From a checkpoint of a small mixture-of-experts model trained on Wikipedia: 5047 steps.
Below are experts of layer 11 (counted from 0) of a mixture-of-experts language model. Rows are named router (the router's row for the expert), up (a neuron's input weights, with its number) and show model dimensions 0-223. Each number is 500 + 50 x the weight over its row's rms, rounded and kept within 0 to 999. Numbers have three digits each.
After each expert's rows: a language model's description of what the expert responds to. This comes from a sample of Wikipedia text that the model never trained on.

# expert 13
router:398470478539544468556400534339520491533417542460509477492567407460432548479572534627564517483486479467548525488437534573472475422501432441393510547565520471542422524606519393560584546460414477366407463375584345388568506509498488444458585536446463528483520488415507581479506492569549504509493563522443515493480477510579506556512495528504565534446385482522424582547472482505465487554498580537435477442470537486499548499480484465496497430532483548484499495519518511464564450523474459556502462469475555493406536466504551497490542587440460493527507514492486530499515478513467568531535469432522478480517574475555525456527533451531508570522465509536456537508587529529488464455553
up0:521516518477482473495561531430483522514538480471445547474528483543495496546501497593523464534425474460474602449546537459493419494502584413514480494542503524547516458488504545424489607523503499396387548461480529469556532518462563516464449528446473504499565516441475520518447506560606524508418456435543544449574477506565488491518447536573620608491526512507504510568454612505535573538593528575605479473535536486472476462381482457550489458420465506494520465524464499497457534536429520627567550473501486508548613517565524513470486408527468559451540420470516459619468558400586545573461598492443485488486524450423545564478565462542450524446471492508404429504551523637543464516464
Description: Articles and possessive determiners, mostly the, a, The, its, their, his, after prepositions or at sentence starts.

# expert 7
router:546494499526444413480470589395483459555433467587572473493455465500485550566523578520519464621525502412549508505435568557497611543445536563512497491558437511461514491525477480468458482563599472467489518517526353475457569472473573453480553448546436483584553428446506487510379490509587504437419559548463527553464519470554553488505480548495564431437519418493539559525512436469433551489501498537488525495480441508402484460527452506513511381432490562491489504448535461465513450547475540508534480582505542508583461547554526427460581518503550511459519494433502472443454549374454556469516409533480448441465555542545441442493537524648510545467394536483482450425500471527499463505613
up0:422576430458517500526510488427495499468508477570547437482452588549489542575519562529461478579576518489554491400464497452563565501533478519580470440492391400510472602442464414527560501522566517492519542475412567457466548463418596532467509554460502497608472518516472520594494471451561579488507577465529519514490503457455485492464480440524504495478464408521482516393491509492460540476496437466516476495478486540433594508468446490633494411473434495576505551414542543577568455614493492520475544532446514527446426533495546427419511580534473557513520497397452525438445533483472448578561414525470513550603468549529486414415575539424488497435575496482509478571458462531526540565458
Description: Middle pieces of Greek- or Latin-derived technical words before -ic or -ical endings, such as Mesol-ith-ic, Anth-rop-omorphic, gal-act-ic.

# expert 2
router:513445615525497510512493606368586501453499468583388519411499534485531472456524579508695504542524495397491538502450549489454530495479428462395483561462516481544516649510598404494569499501469505494448569412491497525452604538510532501454554528490437443618507531481526519471499495505400611562426520514470482527467459465523554513457402547564556599533536397513486481466497529578517483544511519520439495487509436453508508469485550511477465423473425563501460511526477435525497446439451540472496577512540583444438516474432495557463532547439510482527519432470530481445489526445497539468540405571539400491524448445479527459535468577512502459472506460519517427465513547488476529519544
up0:498624545506400542501488379619489508544426456491553481527527564519443447524498511560507576513474473499478529478484452433524466566497503378559564505532496447528499467511500526639464408565549507472528553520469563561523525483529551464450443602499413496473483504433452498501466412534512461495542510506485479554476453359572471456533523453528475509452464431545510465509513488529562582451559404551498553524532417478533497508586467546467486542572599481615555485426617469519611471496472555459508601467494566552459527507447466450458542596559483525474428466478484432486479506463531470544448540479564415512498524497532512583553525534500441547490532376526476569435473466540513494473616
Description: Pipes opening numbered table rows after a line break, semicolons in number lists, digits, and °N coordinate marks, e.g. "| 45 | Panadura".

# expert 9
router:543504580582519444512490482382452414459519508489459540467489461506468548499524490537619429410505523450526414428472593552509513526493536449495418480501545457482432527614534486424489527494543511463489484436508469518481375496449513439479575529525503492509524475489487505505421502483505407481541506658478566486458452469606516490547490501420565518407498472444507497409450512541449461420532489526566540532457541471522544438499512509552576400473486550504549458435471357406507524514511515459549518479542518554411512462558437447486471538433495520459629474439550482497451443450525511500462487560573392437539492527452492450505460450585525527429453517499435516368568532519522559424585
up0:560506483502443502467530562535532516519534455502602412478568442557543446472609487495594587514469570432441426507503502508487447532432519588520466502497557534584458391479532489521494478512472469509514497504526467518491394533546449545492554547507465538550443569408445482540563492517568509494518499553533508453488481398545540447525469475528399563445504546494442524502487517518419465396613480428485475397499446455431523427478500384388405485566415481461472524437446411524517525450488523497555534487481434599483476489550499481479627478489575531461530459514483524482522601476437506467526502414559540407570452604503490495548518551484551513518411494395422428465445546561441474507506
Description: First pieces of common words in political or institutional text, such as reg-ime, reg-ion, v-isions, P-ermanent, subs-idiary, forc-es.

# expert 8
router:460507547453447410474471559415550507555468503459510491472485461493492444491584456527546496518569509475454459490430476517534524519529454576495420468481500409404451463505565468394582472537549514454512479462458448444533478533540461465472464463513402525529526490499563447485527445578541539512400597545437504522529593476557535478460464491621519531475396454471508446539483432442535451623539522535440516582414496422525536547513488376553497522495482595474501473436436489468487540399470572529567485474506505487448452498496507430453525552443515605518514474512526470538357500469456499545615541541540537496462606451448428374529527525528511533493420499451453550484606502522433536485611
up0:551415492367521444547479536466501471574543489569461556601511535461548482483484519482491429511495403566600596577502549466528528539554481457541436497510441455496541507502448493447424521467505585571523455554527427481529448501443593487379412554485478461517549432475530506478589483482366552556447605511536532521460542517630546497438484512509533449463567496411556487532475500513548542570633537504488499554414479436499529483530445475453492433514464573492502535612521566632462538559505585467548506469559529581463445513547407503554527587498525566494412552505501462459449593531449525473464510475512451512485487501481446549539483534517544491475480447496442414482474485534505484448586
Description: Prepositions and connectives like of, for, with, by, during, after, plus past-tense or -es verb endings in running prose.

# expert 3
router:375519462507575520516409540502551525577501504623477468532493412582458524550523504508518467507468480438480415507500395498541599482496344507497495428515501487413520488510529503504574478481497558392473475463558441536467498510511485465467453541500482486496547480423576508470495478511502481472491564550547482535419538482462544517481411549493540645501426392480426534552510476515432544556453517533425462580421529446506560558527481411461432501567490496491454425537489479519560440469518532512559488510503517524470490544553452446367471527473588471464540496451529431552441450338490459585582548495534510401502519468416549481575584460524537545556527458473506516387509548461511476438556
up0:471477515507405533482531610484392539606419463524497510432562505431510619501494521508575558436577496461434496451481456525402486443546545498543560462490483542466486550567607522447498486437486538560471522464538473433373491503588522426567489461598557501484541479419472487408461502470493504518500505484469498576460541473535457454485476549546437531567465517443549503514437515538441560522473510390570495467480472499452556521509497399481589470527509415445545584400484495513557517470463568529555434477470465584442462528551476547447497460484528544485530510538432453548458561480493508470459501409583546584481481532487504533428480612581608483529596428485500380507416491574554504482531
Description: Function words after a subject or comma, mainly was, is, has, been, would, but and and, plus adverb endings like strong-ly, never.

# expert 0
router:507470579518528407488495484451502454580465550540476564519480509448486562422541480532615434424531531486580411513458511544485570429446449385593482450562496511479515520547572439458475470563463433400472566482625410496498399520495498406482526542510331412619486470376519504488523520463489525478488598486439486453556515458503495501442493501531558567488495451546479605501495426470467456604506579461359534492566481498502459536535467517532503484532536470484495573571490480491487507508418447487534570529492494437432516531470422549515607494409502475467530508513505464521460543493515480518513502506494455354489476563449492477523458537575438533529519522510485482415524411462460495478544
up0:562539461605554507499444528437462525534473439596475528445485445560436520474496563461484385551483475411485481464402532454504588432519546449518446570472507544463490497453527473565507548553471466493476433537475455534525563538571528528573463606456474374503546539490520519499425506526573479473513557501622594485424538581497430531373561560449501442520510589489459546517441515527402557388450477451453506453474475502507527549504430500507513514547521477475494507572509421556476506473500490520534606429580483448403441475465428522449502488399501514462569536555511484406553511518509595494503494543516488383444440527450538583463451480530519451537446386458517511539423562526573500520506
Description: Pipe separators inside wiki tables, especially in header rows and route or cast lists, plus heading equals signs and °E/°W coordinates.

# expert 1
router:481491555527501424505482523381526448556526518673501484524494556430461525537515479593551483567461440443551509477536478584484454487479499397429429482563430519487510565550509538420477504470459483462484471475514436379511553491533574486497456495480494516552502503431520420438507494544532534530548592625447505571482444545547485565454462543585481504463487566531456596458555538509397508448503537530473479491414391520489525480551478437545536526527426469451503523493424478495451582430507474647504408484503579484366512484490339515508520464466510506525495513475462435493537503468561492559588486465526491476475569507537438496542455479485407542529444460595523464459555547530474426522582
up0:443461522463497508455507436447510524553531580484479475513424455466541446575547470520447501526434465450523485535538503458556512521364488453545529550541535441447506443480538517532479443388348449395473431454504415601519548557434506370577546545429503493526455537545434421476452535490566520474545543496455465560529502477515486455535515474545465537604488473550546574458585549466504452546557520457469486510474462533529583555475584475509486483478458481449473505515472454559550498523472510540435339423452428540495532474534411477480555518525484536506508522504438452575589491430441489514398439462544445516560511480471534548534423489527483448510477579497418431449387543595506418538409
Description: Scores, numbers and table cells in sports results, plus sports or career nouns and verbs, such as 1–0, seasons, record, moved, graduated.

# expert 15
router:525513483552425405486460428387507494527459524605539489522590560477425506483510430569596436592563520432512492469470550580458548475485515433561555449436575367402521558468511366513575467440525463495425520526476447413506443471506473445490437491491487442523462537507464541528528445509478498495545470575440480637465535488477590543509438515562600514497487541513535456469497499490483485445478508510448489502460497484448483460497478516473508435393496439461493476561482476428465510534475421529502497518554490523513411484486508462485469659503529538466554511568477420457541493429557625517471527453549447358496539430522484509425494504569579509479436456504444521421477488525417568477571
up0:554488487445570532510395445388460524475490493547558502496607412506451536545518541484417407524492369586475469431419457570450558412497440484464504552534551475451430540486492419496525470451427432444488505565480445486462486515570597501534523440488512551470491530523497527492567454505539481455480467502491550554539438468434485535513472498540516571548499590489484455406515397493539482455543526515438369546564498459450550473500496529517463467476512416493516461473476541409557535527445613506437486548508496437569480544580519562430440466454487460522571449505500418441470417468485490525559469460550383388497446573403567470622485509552475497570504549498445533548477511484445572461443
Description: Single-letter word starts, often capitals in titles and names, such as f-iscal, B-irthday, S-opranos, D-rena, Y-ankees.

# expert 12
router:511502558519417477431424440439503496499456489558486510415514417483405553549572426623557540533531483402422538552520615503514489445469473470528525478467490409499441471625479449472562484502438453423499578456548369428567486453540503417500512544494424552522490398353454412366451468537491550511486580572415499467481529498480550520437457459508514558497421437502437565467471435493472481511524486524441471630514524516524493542410510436513489443454503481517502475499528482419455504494593516517518491518538460504480474514450475544462534567490495488504500536483542403543389428456502482533526493470534489352476557521445543521548511487551498426551460434516483533490537468539462522499576
up0:444491541469447460505474500482488473475539505559397502447573538445520475542536573502539414499510516514457560512497519397587564363470489523471497558405586423553477459424587453436434457512422480521599452473529487425468535573458520502418509488525502515600507472508529521551600510522478518497510436531501500484560528464572612511424553525488423511538507485595528513508536495507629493538459452483533478477528503563504505498485552443454502446453489398509529476480546517566521469421517476556533570465598555523577493619511558538479474528540423501537464543589469464442422442383591467462429519473590427379464501549499503557492513463460566505523444568477462562425497472574539566565485
Description: Line breaks after headings or paragraphs and word-final periods ending sentences, like "actor." or "display." before a new section.

# expert 4
router:509505492509570305485441442399550410612499523595535434497444418544516450520431441627594481429564505402559482544532521517420602392531492574437503463545471527462427449551543437488570472527538497425462422488477463517440505479484481487522462465511487565490517499462515508416405468409452457526449460552487452517508513458531457559503421531525520481489457387475436551430444453491519564492473501500501496556545492469573561494501412412420463470488489494470475469357527421421471496467492537548574490509520479443505477499535419526450503552483486502514495462534558482492412439496493484507505475507556487409442534493425523447487501517582574449504469442489452508426473551543483438548546
up0:562543471518527528482502434448467591522471566467500449525558544569505505558426562464510526548510464502466475630604457520483444554561526462546502491497505473502400468502500471524593542446541498482508499544613460576528541466550519435330441465611495522509481457582482454500505505573477554515497489501420517508427544470522479624534478457514414526557563486540542504514499601544440425450492393491530492447544488501457624511628552496468465456596520478527472514513442586470499438507595463521570491583487398452433505475481499504445562541485473398513459446469592505462431489400493492540469530588570506494521556552483562472573507467519432512525420474504500563529435471519472484413539
Description: Word-initial verb stems split before -ate/-ation/-ing endings, such as investig, commun, educ, manufact, oper, cre.

# expert 5
router:501487541512548439493454467518494463464420532670447594503528509523467513547512458577569541551483426375534475485508458609455568550426368530452538488468564485386474518550553416476631507476455540453472484465542430523481491458527558530521506526474496528460457480554535561493484511513476432582524515496485483517446499441456524544420485441465530504472500484503470428445490392494517509505574521514547499499484522519438523482490491489419472457484498493481385467577535501427488542487482426512543453506517497495453452460456419403500529463452500550451618616547494442495445469436528499504559517568589370357478464498404529610525522508498538430417561496564465519446548465562491482478567
up0:535549467538547546497430483529468453527515507574476548577526584500549569443543617557445440493538479520493525463476457561479585515478512496383462420469482472388470492570533470522462503507558516534483484498562551479557501492499462483433544478539448491451435400471455489543493442569451468490405518487576508492409429476517401539373497380443560544536534449405505519492465492490426432462564483444492515394550558465465439458590392546463501504410488412485594494594493459417568531524514451539515480477478490545527407399485519526463547496563524641597476554467447490447544506440496470548548458511529511521483509467451500589471491526558481442515475519426496456495501553485401447424524
Description: Word pieces inside foreign names and non-Latin text, including vowels, Be/De/Le/Me starts and UTF-8 byte pieces of Chinese, Greek or Romanian text.

# expert 10
router:435522555451495444484432471418532497511487443559516491494456500505400602460563558554638434511504444456560501537517546526537532514568475404493481425562535454387524529479549524498530472490492438504471574455569433483457551464498428430509530622505381425511475480526488483394466531555495492551499497575580482521520569564500506523491507514484644556459500496555513555494483494518459517550520535479527542539494509424410557483510468451532580488416439450485439543532492433458523525487445415536530548544527466489398460502474407473471537454354446437538610549476521465422439512465504518526588464557544579495520638458479463488469500485545408520558488465473549505470511463518434382516513
up0:466546545522459482587507498519545494481390499454509562521482395478559528520577532595470504447459456493542435503499474518557555437503438497583566571500609552501493466468452561464433534548546519485472403517535448509441440460513542418527426542500494498486413523598488496447545308504436418473504472383399512513477494454450516555528603515515516421513581491515552471511566471561434586470451447513550577602448430507475523433491481423465489460520452432569480478469503577452504514462373467491480597480523545460460469520592495516458563480498543505517469576563566493567517507494506585478541474540550544506535470626440580455554451479498522528479482497469505492393531528522573505498491
Description: Field names in music and biography infoboxes and lists, such as Songwriter, Preceded, Succeeded, Label, Personal, plus LaTeX backslashes in formulas.

# expert 11
router:506500530443527388593416520526518419484508575531480447529477493436515566593566580559597439432465459442524574493484444510499512517478474509444502507490469569506460479506446412481503457447500452443501563501527477411522581521476531521505491507584491503524512468433528482437411459480532463589513544586496504517536494543550542552552515445568546574512456493490464596538576451543493551574479511592456468486453536493356583446391470509475602485542509527532544513403388477538579532443487482518434479519510556538494468544435380528491561463521499617441530554498565510432475447421415516482601496515560398477430521573507490449518552454515552554503468511454482547428560463508520396524536
up0:475486508481573496468418406482501457517523468412571536512602429479511549527510544657573606543500458475530484492435550503546537530545618549503496537530530398512532392521487486427416430511473514423534559504451428605432532454470513487509519443503545484480497593458471528478484436512494412577463492593495502504588536511469437488520513488540514474547550466576479456413548565451450505495502449569491507514553460487502400480450490468537529484570539510465463551434473527465617480501552535575514436549480482556518486435568521677487514495489590579494575475504548539607443584431493512506537512488470513589554496546563457555518561516579499462470447537490450561461483564547518524428445
Description: Pieces of Slavic, Spanish and other foreign person and place names, often in sports rosters and tables, such as Slov-á-cko, Zv-on-ko, Mon-terrey.